From a checkpoint of a small mixture-of-experts model trained on Wikipedia: 21.3M parameters, a sigmoid router.
Below are experts of layer 4 (counted from 0) of a mixture-of-experts language model. Rows are named router (the router's row for the expert) and show model dimensions 0-127. Each number is 128 + 24 x the weight over its row's rms, rounded and kept within 0 to 255. Numbers have three digits each.
Before each expert's rows: a language model's description of what the expert responds to. This comes from a sample of Wikipedia text that the model never trained on.

# expert 53
F-initial and competition words. Capital or lowercase F starting names or words (F|erg|uson, F|ura), and sports terms like final, League, former, national, competition.
router:105096111147062124134123109148097135136169120149152106170102172104116109096158102140078100126137118122129118137122140103148159116092171125118158139129152143110107162142140127106098153131152130155125142148120115148122155072110127105129089119104106159109137111141189136167136148156145131102165131111103095095131119130113122110146130082172114116136085137097117140133158109161085153140158

# expert 17
Paragraph and heading breaks. Double line breaks after sentence ends or title lines, heading markers == and ===, and discourse words such as however, because, not.
router:150131080098096182146127145170146103146123184141139138151104120110129143161132144119132142183150106155167132104127104119114154123120089144145090077150106138160172112136122139141162101126145121122115099129104129124132126111105174105144106102119133144107158150155131112131126143164110108098120098131144092120133101106161146141114161146160101132103165131120166121110113085082142168129178

# expert 30
Colour words and taxon names. Word pieces after an initial letter in species descriptions, especially colour words (green, grey, pink) and Latin taxon names, plus opening brackets.
router:114114159098115117132160176112079131130138106130163102118160110140153084156127140138099121138115133117155097150129140127130148135111128161089118112118118107125124172145150104147143122161137087136118105084097135111124196108167178111120120109167078085156124181151114119148105174119133156119110107154123165127127124084134114139100138121124129092098111167129094117143135118139124086147147

# expert 8
Comma and capital starts. Commas, often fused with a following capital, and first word-pieces of capitalized names or Latin species names, such as ", B", "C-ap", "p-se".
router:129112114136136106127132140128098158137126086120124167105115149156128129119115135144092111114120173110140109116170074125120143117145085127162168136133132152074148152127139083128099159184101153137115122157135137144151149173116116075143144132144127116155124168152118093143117149112117132146123146086111146156094181126112139113135127098152199126125112168124089140133087145166141107137111

# expert 5
Word-initial consonant pieces. Short lowercase word-start pieces like l, f, c, st, com, prom, often inside LaTeX math or links, e.g. "l|ink", "y", "c|reating".
router:132150117141125109113120127100134132089095157147175156119126173157119107088098149121158063099121165100082109149150141110112127169125143129119163134133099132099125160122125147100096110140124143091070149111131132120135132130141125164128100107151146091100116112124092149164109131143151122119157125085118080152119146106161145141137159110096132101125142108161137121155131100185143151084112

# expert 24
Mid-word consonant pieces. Consonant pieces inside longer words, such as p in postponement, m in Christmas, rib in contribution, merc, comp.
router:131154149127109137126131155149133126135095125128089128134123116114142162124159149146166130078141137127147134103072106120148141108161095132089126132162143109134137138096135127176124158112088106136115113163123159187103115120123150128096195134094151169131123110175145073158109135123153175118160121128112114084111110099149172113120127157138095135116141152108130076123120133109142164145129

# expert 19
Capitals and math markup. Single capital letters or first pieces of names in lists and tables, such as Pet, Met, Pat, plus math markup like ^{ and _{.
router:120098131114130142148083169144103156127157096143153131113097137114140132120103133110110121105116184133118184114117115097115148126145154129158145132126129115112162176140100122161108140127152112123153125115133124158156173151099157120106147085157061121122102118118115154140098138106101138118160151114140126133120113112100087147064122097198122157097142135128087107097098125144126131161110

# expert 31
Table cell separators. Pipe separators after numbers in statistics tables, plus semicolons in lists and a few word pieces like ed, caus, In.
router:113128142106134159144146145132139111138117121132106087155104176126135122164100120101107077141116111108123153169149172137118108110127127144170124068154106146150127114121098095087119167158147140132095125154151143163159145107142102115108105143124139105112092136126132120125113153094111099109204136126144105109078105142149171119119118132103139137124098153119090136114156177138127162113173

# expert 12
Negation and comparatives. Function words of degree, negation and contrast, such as not, more, no, so, However, could, them, often after a or was.
router:150133191106114151161127084102091139151123120181131150144132137105145134148095129094129129129110137108186124131167135116126105144100111147103155191148119148177134127120171137149116114149126162133097112111107143136150091098118100140113116135116121143120142139153099135135124135081128100126143102133151158132173148123116096146155193171115110096119149141129173113108146138102133179104123

# expert 56
Source and time prepositions. "S-ource" headings above sports and statistics tables, and the prepositions after, under, before, by, plus numbers inside table cells.
router:103155174118133132183137155136091143128145140153084118181090123130083120153131102137147092110152122141103141137101106104098119094127145138146122091119094148141092136132158164103125125112174145110127151130101149118089152168113123137155135131141142162107124138147133177140105168131091134129086104143135160125129155121102118144155193179106149142144158160151154119156150136136125157135130

# expert 23
Biographical names and titles. Pieces in biographies: given names (John, Robert, Peter), titles like D|uke, "died", "was born", "University of", and La/De name prefixes.
router:123155112123123153131101097145122112149134114082122127137192130142144177112101103153114147112121089162143110182125132127100108136105150113114159135084090161146142114142100084133140116177137141118156186110118149127131120148112130123111137120107103151103152088176116141131140133066080088109096131110173132080147129105112168111129120103134133111132103143150108176131130125115133112140132

# expert 35
Mid-word c-syllables. Word-internal pieces with c, ad, anc, enc, vent, as in Ep|isc|opal, c|anc|el, unf|enc|ed, Libert|ad, dec, rec.
router:152098111140127147119165133133124060116187104150092113140122122130097101128106124129102130128159086111121157116160117117116164174101104160149118130158111108094163135102156134126134105126143179160120135146091153114144137130131113135109122145122136124104132138112112148090152098166111190113107107121158104136107144073119174126183146100134145139129135117152125131136154154127115122075174

# expert 32
Syllables ul, ol, col. Mid-word syllable pieces such as ul, ol, Col, Cal in names, places and terms, e.g. S-ul-ander, Mod-ul-es, ov-ul-atory, Cal-cutta.
router:122092119179111141145147177122143099137112123111161124127100095088114162103146094138123130110150128120157107142095127109138145106142126136116116151110145144102112145132185154151137148203143152121107113123094128120132165133135117116143103103121117091150120157131121095181142069153122164098116144152103111149117099120115103083101129164137137112144115166110142105168173148105106161128155

# expert 22
Articles and determiners. The words the, a and an, often fused with a preceding preposition or comma, in running prose: of the, in the, on the, is an.
router:118155127117147080108120144137147138109116145149117068159107108159185111116085104125111129118120087157116117118164132075153137113135103112096122165169111174112161102097100091097089090113147106123150122144143136102122176131142121142110128155151094127093126095140170134120105121116136089136122079127124134131126098125151114125159092133144133132155115147161121132144144093130129117085082

# expert 1
Name-initial capitals. First pieces of proper names, often a capital letter or a parenthesis plus capital, as in Xiyuan, Mallick, (ELN), (Bisiacco.
router:130080157141110107113114139165107180157151175111119146162127138125156144151114132132086173119121174172130146146138148086153090118116112115122094129102109135113121134100116130157096155139089117142139136148135121086164104135115095184142139107162121115169104143166073126122107135104118120126149162111117098170146147102119109172121109092129090137138146144126094136132146112129118155166123

# expert 0
Word-initial h/g/w letters. Single-letter or short word-start pieces like h, g, w, K beginning words (husband, hired, What), often in Indian film and cast lists.
router:129164151126131121166121120117153142119137141109114141138118134138105112127142148121119135116108176052097091140145134123145108129049113154150116148080099138159141130142125150141131136095127124097124109080147141133131145117134114101136106184124147114176093167137118090109087144125112132134156122131129109135086126101108114102169102132138123125098064107122148122195094129123127116142158

# expert 2
Biography lead names. Pieces of personal names and opening punctuation in article lead lines, such as "(born", parentheses, semicolons and surname fragments like Enn-io.
router:130102114136107154121128167156142099152074151137115151109103111144110139109135113111130141135136138112150112157100156160095140142109135124136146092103134167123095107078095170138100144111136097110098143087074141119131096167106138143134122168099131133092138093108129104119151156144119167142095170072141089166135158110094160115131122090129104139136125146139159137117127074122109121163142

# expert 37
Closing punctuation, list dashes. Closing parentheses, quotes, row-ending pipes, heading marks, and list-item dashes or colons in infoboxes and lists.
router:140121115130110109127137112115172150126107105140190129118139082137101118138104109127130132107129105130130125104132101141116142108147129141116129160168108089132087117103104184090139109088146139135101116090148099140180147145123164150116119163120135153108121121174158090110126161135133142117092119086140105146100127172101116083071128102105150136117131086142103137143102161069137101124112

# expert 51
Locative in and commas. Place prepositions like in, during, across and within after located, held or moved, plus commas and infobox Country: fields.
router:104110152160102104135127118130113114104080116105125150104154132130126140145156143162146128118152134144127111146139105201142122128129132142144158089122103169145123111106074150143119142138107192120137161172127123163131146140112102115159105140124149148098107179096145112130087081150088102104110142138114149135127094145137121119150153111164166172138130143087125135125117132074166114155099

# expert 26
Nouns after the. Common words or word starts after "the" or a short prefix, such as May, cover, view, map, man-age, often month names and place descriptions.
router:109130128128066151091185124157108146135144135128143159141090117146110133129136168159123161105154145100129147093142187158107127087134147131149125134139086129140112164121126140132129115121143068132123124097114149133139123134116134129149096152115123150159097154166140126116114180098118172116112117158140150179141104147091134100105105113169136123097094143122111116082174143122113104116166

# expert 7
Word pieces, media nouns. Inner pieces of common words such as trust, pull, rangers, and media or business nouns like album, book, song, market.
router:132142157123123131136109093160126122120127116133109123122129088094144092135140116137070106133116108083143137130087149109120129140106112117121124108120129134124175094103130098116140164115077131150131109129176113146118104106120129105155175120126122122157141120126099103122128170099133153143122086104142105123136183060196193124172119111104128168124108137115109149114141165146115092110108

# expert 34
Word-final suffixes. Suffix pieces ending ordinary English words, such as -ever, -ter, -ing, -less, -istic, -ional in stric-ter, Retri-ever, occas-ional-ly.
router:113146119129089079136115175146129115153070117125144097098091160137130097127100113115129134134160111124127158149162083140157119134109133132144106113111169112117105132135116153096152112136163093115150105105120074107108120134144131123129102109119108104128139105145106130146148168155165170148135144137169148129132152176133101132098141149134144091206115133110167131169098151126138165101120

# expert 39
Word-initial consonant pieces. Opening pieces of a common word after and, of or the, such as comp-oser, p-iano, d-iplomatic, sc-ene.
router:130157094177126116113123090096088074112123141096147109137113153151109158149124116107182109119156140095143118143143100171123133161125155148110138120120110110124115142104126138151083141110119098102106123143086149139125084143149168132093125117130131091127112124136123100177104131135163105130155146138088138166103164154094156164111081127124152087118117130148101141160126128156172144103098

# expert 41
Cyrillic letters and numeric tables. Cyrillic letters in Slavic names and titles (М, о, Ч), plus pipes and decimal points between numbers in data tables.
router:117146153122136181126108119084125157115099147086132136130102131091137120150126110150098128097100144151110159127115137148113119099155157163103129119121103172157072127142154166172117132143079159098136195171123153144123127115160118138108121141114118143128112114144147132137095157170124109128138106125139111156159082090142108131151102186125120102158126079153094129112110123132130144154147

# expert 29
S-pieces and Sup- stems. Word-final s/ts/as/es/z pieces closing names or plurals (contrac|ts, Kaun|as, Wyciszkiewic|z) and capitalized stems like Sup, Sub, War.
router:115145152086119121106150157139161132148126145105110133116144092123095087127133151123096136139155090130141116144123158145109154116116079087116166146139144164097141094161142137158123127107132131137126088133104109112146142150145111107113133080123073137102144191096087169136128119157115134147121170142094096152105148136133106162200135122130154132116132131131139072092153125125142162130134

# expert 25
Capitalized name onsets. Opening consonant clusters of capitalized names and heading words, like St, Bl, Le, W, in sports tables, venues and species authors.
router:133119116137125121083112115168115160172146118095109150144181154102154132097152119115117135082134118123134153141137112121138109087163138116115126115092118113182158107151119073113169100085108140117116143140122153156166093118109105096161137150108131149156081107125147129151126120095145115184168116104109101128149118135103141123132172138112137131107108132149098092155135092166148139146162

# expert 60
Spaces before numbers. Spaces, pipes and colons right before a number in tables, dates and references, as in on 16 July, Founded: 13, No. 2.
router:144155131141125142167155156125116135140128135089065140133107099120168092157096110115104074162099090110138133140127135137097109112124144109138138129150134094110107099092153093113121116138133149144137074139148090172159119115127134145102113100113114085169127129126173142083163172111090087107150158127132133113110094139131167100136150131099147140092115142108126144135145171146150141109113

# expert 52
Prefixes, hyphens, open brackets. Word-opening prefixes like un, re, dis, sub, plus hyphens inside compounds, opening parentheses and stray spaces, as in post-season, (143 lb).
router:105125129128114123142117156120113109149100171141099146110114140132123107131144179094088117130124129076154124117117084142094116122137146147128086137177101091116085107090138135123143129124147150124141120166170104139157115101075150101112101093174114094156090177113146116149122124198132110131097132140086134118144113168116133108165133127108110095145125140156143101133124105093143130141154

# expert 50
Letter M word starts. Capital or lowercase M starting a word, as in momentum, marriage, "Mr. Vampire", plus film, music, art and studio words in entertainment articles.
router:120113131159150116126064137159134119115122113097102158140114090157069143114141127112155141102109149109163090076172100126082129155140177151149104140183140150105151169112122129116151154105149133139110113139134124154127140111098110123096144132138142132121157132070112126115159127119096109127134123126112115145119130126120143112118127130147137167134125090122134079109162168181121084087158

# expert 45
Verb suffixes and name ends. Suffixes ed, ing and ished ending verbs, such as accomplished and dealing, plus later pieces of names, such as O'Neil.
router:120116166124109137142105158125163126156104137120114094124137137136081097106118141132140107136163101128130167161130142146157160167076107131164127124143096091151168108139109136097158134086143105093125153094160080118088128143105150143085091157152115149145104143136138092118128093104110152116123161143155135103103107167120126141145155125119127162119133118119182139115170151154164150104162

# expert 55
Taxonomy name endings. Endings of taxon names in classification lists, such as idae, us, ops, plus species and family, and final digits in infoboxes.
router:124109123102134142147162130104103131132115105115137120119131143161137107152187114128104113119094151151117132136089095133111143116110099140120094134105129138091121168164132134112153114162158094077141129062081153151118176158155174130134119172136110108129093139129135067116094149138138154153126132142118179151118134117147137118110131112108140126147104175135148124145176139117125075095148

# expert 54
Acronym letters in brackets. Capital letters inside parenthesized acronyms and abbreviations, such as the C in ICC, P in APC, FC, plus –present.
router:099143160100111162111128155144098145153132127128116135135063119102095161191131093117105165118096132115168134127119150125098171145123104137151139124111156102177153163135163141119156130106121141102116158144133181180158103132124135109153111149160151139122123106157115117126095126127117126129100135120134115115080104108105142108178176122120150125137156137137133139071141074116127122100134

# expert 48
Table pipes and coordinates. Separators and digits inside numeric tables and coordinates, such as pipe cells, the ″W / part of coordinates, and (aged.
router:114139138173169164129123108126079108105106167136144141119111105164144119143134098121101102071114131126120132141110140154111131091111159124134131126108144135172117140120158151135161110158110124116128125111136146135149124133130139085130123158119103107132122105104119160121122173154135085085153100115151147106093078123134169149136083161182178120173135138111140143106145149150146199134137

# expert 10
Digits in numbers. Numeric tokens inside tables, scores, coordinates, times and decimals, such as 7.7, 46.84, 4:24, 19.548594.
router:151174105130127146142144090123120144151117080106125146178134102121131125163127117136168118140148136111100068135092094145119187141188132136148085139142123099145130126134104137108118172156151104114145108126110143135113139168186138152156143109140151134116133112130121120134135094100151155153144104132163179118117109155127091126133148150139123168101081082142112129146119150118093122094099

# expert 9
Abstract and collective nouns. Whole common nouns or plural endings after the or of the, such as population, town, life, school, -ities.
router:095075134139136143136135110124120156180159174121124154136154153143105183102158143089158144075125171170126127132125124133102150129102100113125127114117119149107129117133142112145149145143080141147164154170150140140107104124144118132144145127097178143202118121139109144149133152109135135104095113103119139089114122163124086131136113155160116146087112134150133132137117143098106100139185

# expert 38
Line breaks in lists. Line breaks ending table rows and bulleted infobox lines, such as after "Dedication: Joseph Haydn", plus list symbols like &, –, /.
router:099130132079118142100129125119157095177100172135144154166109095137109144138126117151122107125084101099143146138115119112107129134099097133159127120064131097144108161104127175121156133122173100077130149154154154102170132145147099164115120105144107098114129081129112129117124105166128131118130104177113090183141160097124149121155145136144138112131099122094132110114145135157092116135105

# expert 15
Definite article "the". The, of the, to the and a, especially after joined, returned or part, plus section headings like See also.
router:162169127142151124082119150136148153130093155138093097178118107115171155109104115137134151128137116101126148127165154114145158117116119108096120155160123116134197087118098094107114140085150149102111125124177119095124159116128104142120124151121099103098135088152159144140087135119119154125162107122116110091132110124164130128159111153127129156143146138162139128159129093088103108149071

# expert 33
Continuation after initial letters. Pieces right after a split initial letter or digit, such as S-at-urday, s-er-iously and 19-th, plus dashes in scores.
router:142097116144137156138129109122178119130150128187163094183087107074125137151108113160134117089149125097070118185138149091111114164110136142135091121142102178159123123130150156150129128116156137161124132118141167127121083118161116171132126172148146129127097118147148109104118171128083122139080150118148131122107134129132134120121133140118075126121138129152124149135102101129132122093114

# expert 14
Past participle suffixes. Verb-ending pieces like -ated, -ised, -ored and "Preceded", plus nearby "of", "and", "with" in descriptive prose.
router:136159129126118143104126142106140142139105069117100122123169151101111143114103080138150147142169111110125137127119134119156124164174150145093109143148090133104163121129132109150145090148124167161148115154122125123091159108130079135057125112157102141094135105134138115107114120094143128108118156154142145117121123114120120136105167146155110132138189141067159063136147106149121135132100

# expert 57
Accents and table dashes. Accented vowels inside Spanish or Portuguese names, such as Tomás, and empty dash cells in tables, plus pro-, ent- stems.
router:101181135116099139118148097085107152110129135073108126124177109144084109162126141099139105106128147139121133118132143096140168118139106155118129124139113141130113169075138133140108117156117084114111181113133120133111130118087127121143131094067129174136091158148151123118133103133099103112156079111142134134095135100113140102158142160144171144162134106134090127128177135134094134137092

# expert 36
Lowercase letters starting words. Single lowercase letters or spaces starting a word after of or the, as in veneer, vacation, tower, and spaces before numbers.
router:100156141128110087154132162144141155125123138148129135132078139153136133112086137132094117098128143146146170179103174155083149109112166145150119171150107117138163111136095137115153132090115128101167101146137144145118101149135132143112102102144094151117141134111151125108146140142122117109163150133108118167110100108159101113123134189142171164112093080113157110158133103127118118148183

# expert 58
List-separating commas. Commas, and, dashes and pipes separating items in lists of names and places, often fused with a name ending, such as Sharma, Dubrava, Kentland, and.
router:121109111096168127143136106099164139138105105127149147100115127145131110116113107138089126106100144087107127157154123111152125097140106137122168138140133137118144124119137106175141156200105153092136124147109132131147144148145121094106084145149148112159102143118128103139140129148131119093122156085103172160077158140124160086096091093104192129127100142105124137131108131088133103156081

# expert 13
Copula and auxiliary verbs. The verbs was, is, are, were, be and became after a subject or which, plus inner pieces in species lists like synonymy.
router:123155140101145135138148149090151124097126137119171104138153098139120119145125143129151098163077160165132107111132113169082122108106182149139153101129112114153165104167147095130152120128130128110101152135161113133161106186185138117104147140128082132142109142143104110113093106125120131102092132105129104135068114125145160132132128143143101089132122116158134124090132099151134153068139

# expert 47
Table header pipes. Pipe separators and header cells in sports and election tables, like League | | Cup, % |, Votes |, Year, plus numbers.
router:150100103144093141134145150133148151155164126132131120157102135094117160129146120145119124172118096137153128166123118144133155114140099119173138159125145100148133116136131122130131157100161096121073116130115127144152128145144115133115137136123167112130082117130123146146100075125135177125106144083149104144077123120136163128144122154051104164124078108136106091093173111089091102115152

# expert 28
Second word pieces. Second pieces of capitalized names and words right after an initial letter or prefix, such as E-th-an, Sant-a, O-per-a, St-art-ing.
router:134112147146113133181103109137125152112155102183106154135132154140150165116117141144085155099141083130106110125117171093125123138132113153131162160108152125107120158136115134149147132124089146116117124121092183150159171105098109138107132113141156130120125063164183121149112073188097115124100107148111175104146099107112142127137146106116129133131125131139121111093130146098144129102110

# expert 3
Name and word fragments. Short mid-word pieces after a consonant, often in Slavic or foreign names and common nouns, such as Ib-ra-him, s-ector, s-oprano.
router:110091118146115174112131148133103089123116147124149156145132136110156111096141127128170131158123115141129156131135104161090150163057135140100113120179168138091150095179116149139085118178086122121082105121141145121134121133181125117133080148126118113092148135110079134144159129135134096121108098123160123152169165138145125119111102136142155160122120099105152134141112127120135143108101

# expert 11
Name-internal fragments. Middle pieces of personal and place names, especially v, av, ville, e.g. Tre|v|or, Il|v|a, Al|v|hild, plus some line breaks.
router:114138108124115114120119095148152157158174101153074112106109113180146101145115066142106162136122120118142118150134156104119101110157144113154128162107146116123144172109097086112154175125105095111147112127141123121155099131107129136166069166135106122111117137113118130138130093129124157103147120145141114177121142130094179115159141123081128107162102189110128138129112136136113159115113

# expert 43
Verb prefixes and stems. Opening or middle pieces of Latinate words like de, dis, un, dest, us, is in refusal or destroyer, plus paragraph breaks.
router:118167085144145165138151085147071145151112148106134157134146167084150090163142143134128125114105132138090118132106127139131122129124117113147130113139132124126122114110147147150139076107157124119133118139119109146166117111102136098132086086124117172092143131139127143123089116148119091163129164115175127107115095102168140091162162125132117098136182160100106180099123166127149112087136

# expert 21
Commas and z-pieces. Commas after a word, year or name, and z or s pieces inside Slavic names, such as Czech and Paszkiewicz.
router:094138131131110129108120135125143118147121088143118158084161141127113138122131098162083129130136153124125130162130086128137096098122064118137117146151093158115138126136170143160106125168082150103139173155132137134170147153132083133110109119136170081157120149123122088120099099140144133127103118112142172163089164169133116110151132080097169154128155097120152132118147143134156090125126

# expert 4
Line breaks ending rows. Line breaks closing list items, table rows and headings, often after a year, pipe or parenthesis, plus table separator rows like |---|---|.
router:128114137080085137106121107163100113175121122104152094175154102120124123098118124179157109110089091140135120142079113123120094137089101142134102110090122155116114163111112120117163133099108127121116179141101133145134137153109162142165118140088147129103137089147113163139104128143145123129141062137095126150112138115154129129151156148098156132145129172063130115156145108144136133134118

# expert 6
Biography verbs and birth years. Biographical verbs and year digits in people lists and bios, such as served, worked, played, studied, and 1 in born 1994.
router:099101124125147100138111132077156123092109137100097163124122158090114130122153082082152109073110110111112110130098135163159105098108097137141148119108133153129158121085091126156103177115148154091121131114114136151117124119110136128137139158147138126124131095127175088085122116114115146136145128133104140145127141111078144104090118063133087151163107121149161140133132118130101103174131

# expert 62
Verb stems and roles. Endings completing verb stems after oper- or prov-, such as operating, provide, and verbs like used, announced, appointed, founded.
router:118114074102143099107118121144090120173140115151118118117116126097070110170126117125125102139136131111134159111140175114156128153111120135096131120095167129156145109098123156128120081116103141146133125150154109158089092137164125131075130123155128119163156139109148147115157079122131134087122101110134186161165115138128118133077132095129113155114156164159131167102097129143089144140131

# expert 49
Table row starts. Pipes at the start of table rows or empty cells, after rank numbers, plus words like by or as in succession boxes and filmographies.
router:121126124134126135112131101111139160155117085162187114143132123103119110149120143157135188141161107093113149112129155134134109099156099094141097152145132105130129160124096173118107078131172147122109148141159148123171157162128164142091137111097152122098073116117123083117129120125111159135101106140111131104143129119142162163109143165112104107153158101132117131150103190136131089140108

# expert 61
Digits in numbers. Single digits and number pieces inside coordinates, populations, dates, money and table statistics, such as the 6 in 41°21′6″.
router:117156129098132141174144150115113120178100135105114111173125118162150120121150102150169152087153129140133108148101109133098149132114134131176083141149093083150151125093104192115133169139129127102099119140156157128141119148174139139144111115136124111151141142151118107115129131133154169093157158159147177151135065147109108118167130156110092149113132139132104157114117095123111112108117

# expert 42
Line breaks and word starts. Line breaks, semicolons and table pipes in tables, plus word beginnings like te in integration, St., University of, early, late.
router:116108102147129125098098160135085175153142101111104159146164115150139130140123108128170130120139146140130161131106120145142129141155174138132104138128103115135151145100104077138175118185151141111116126162131168174147089146105187165146144138076129122127100115152096132129121117154119087126106098142116166112116102135109126132122156145110153125139167155154095130171160112126141118165088

# expert 59
Prepositions. Prepositions and particles such as in, in the, on, by, through, during, near, up, about, usually before "the" or a possessive.
router:135118124112113110122112092119128156114067158129127140158139115095148123141115127133138114138146113177108111171153142116081133131156131144104115091117137152111114089088078161157160132105130139117131171172102124153156166169096139099148126140135127096106092100163130101152124117124125127129101126141142176133152074111135117137146125133148093111115086187085098103119093115087129139129132

# expert 46
Name and word starts. First pieces of capitalized names and words, often first names or place stems, such as John, Bar, Har, S-uff-olk, And-esiana, Henry.
router:115128096160113125170126085111137166118118121168146112168172136104112144121149171146104093121122101168148104136147134102119131154094138127107124084129131116168153143112099139136126139108117132142117203086132138108127111111144172131125171130122082168189116162117101117127123139134104116121119136131149129144160122117110137138135057126100101132073138139112118136130180129126153119130102

# expert 20
Prepositions for, on, at. The prepositions for, on, at, in after a noun or verb, e.g. "prize for", "wildcard for", plus word-internal pieces like "en-for-cement".
router:128074075159118125126142123091098125126166115169139160142099106135076123167114132151113101152144125146086163099096159121146110102147118137155092124123144106114128077126150127165102135119136100156121111139139111128119120106113124124117124117087154126120110105179123165128130181101167167121125145112114135115110065145173092142142088108114123128160100132130115101140153083152131130137115

# expert 16
Mid-word name fragments. Short letter or syllable pieces inside proper names and abbreviations, often capitals after M or V, such as V-ic, M-ah, PA-S, VN.
router:122141167109126148121129128113116134117128088099099109121131130165093129139124092129138138148146119146124123107096142141142159138166143137143172126148129129120161137109107117125163124123092140167073127130096112125144148079165088081137078127122126121088109069150146119110140148125098086158116181173077112171132159119148136107142126124155158116148152131108118085081152120131126091122104

# expert 63
Possessives and clause words. Possessive 's and his, her, their, clause openers when, where, having, and the ig in pedigree and Abigail.
router:124146111127137168116098107147092095084171095153133103114110132120101150205152127140178155139103120121151108122139099145142131136113084114147134106153079143153152099121135118191136145118136129100129131148171103194138154154103122091127145142140140133116140190135099151133093118127120135138166133114113149116100158105107120122132092141163139127156140141094117105112123132150097155130130

# expert 27
Digits in tables and codes. Numerals and Roman numerals in tables, model designations, route numbers and years, such as XLB-3, SR 7, II.
router:139128092124162139121091128154092113185110106145120116130116135146131133163118071099102121164143158114186060119127125108099178161155148130156117102098132098142141118156133102101122127174140095133135101100140149099101102114149157136117101104120121125103132123105093129119139135106129144142132119129156145133159114165118080118132158121136110145083123134112087167090114084116141089127140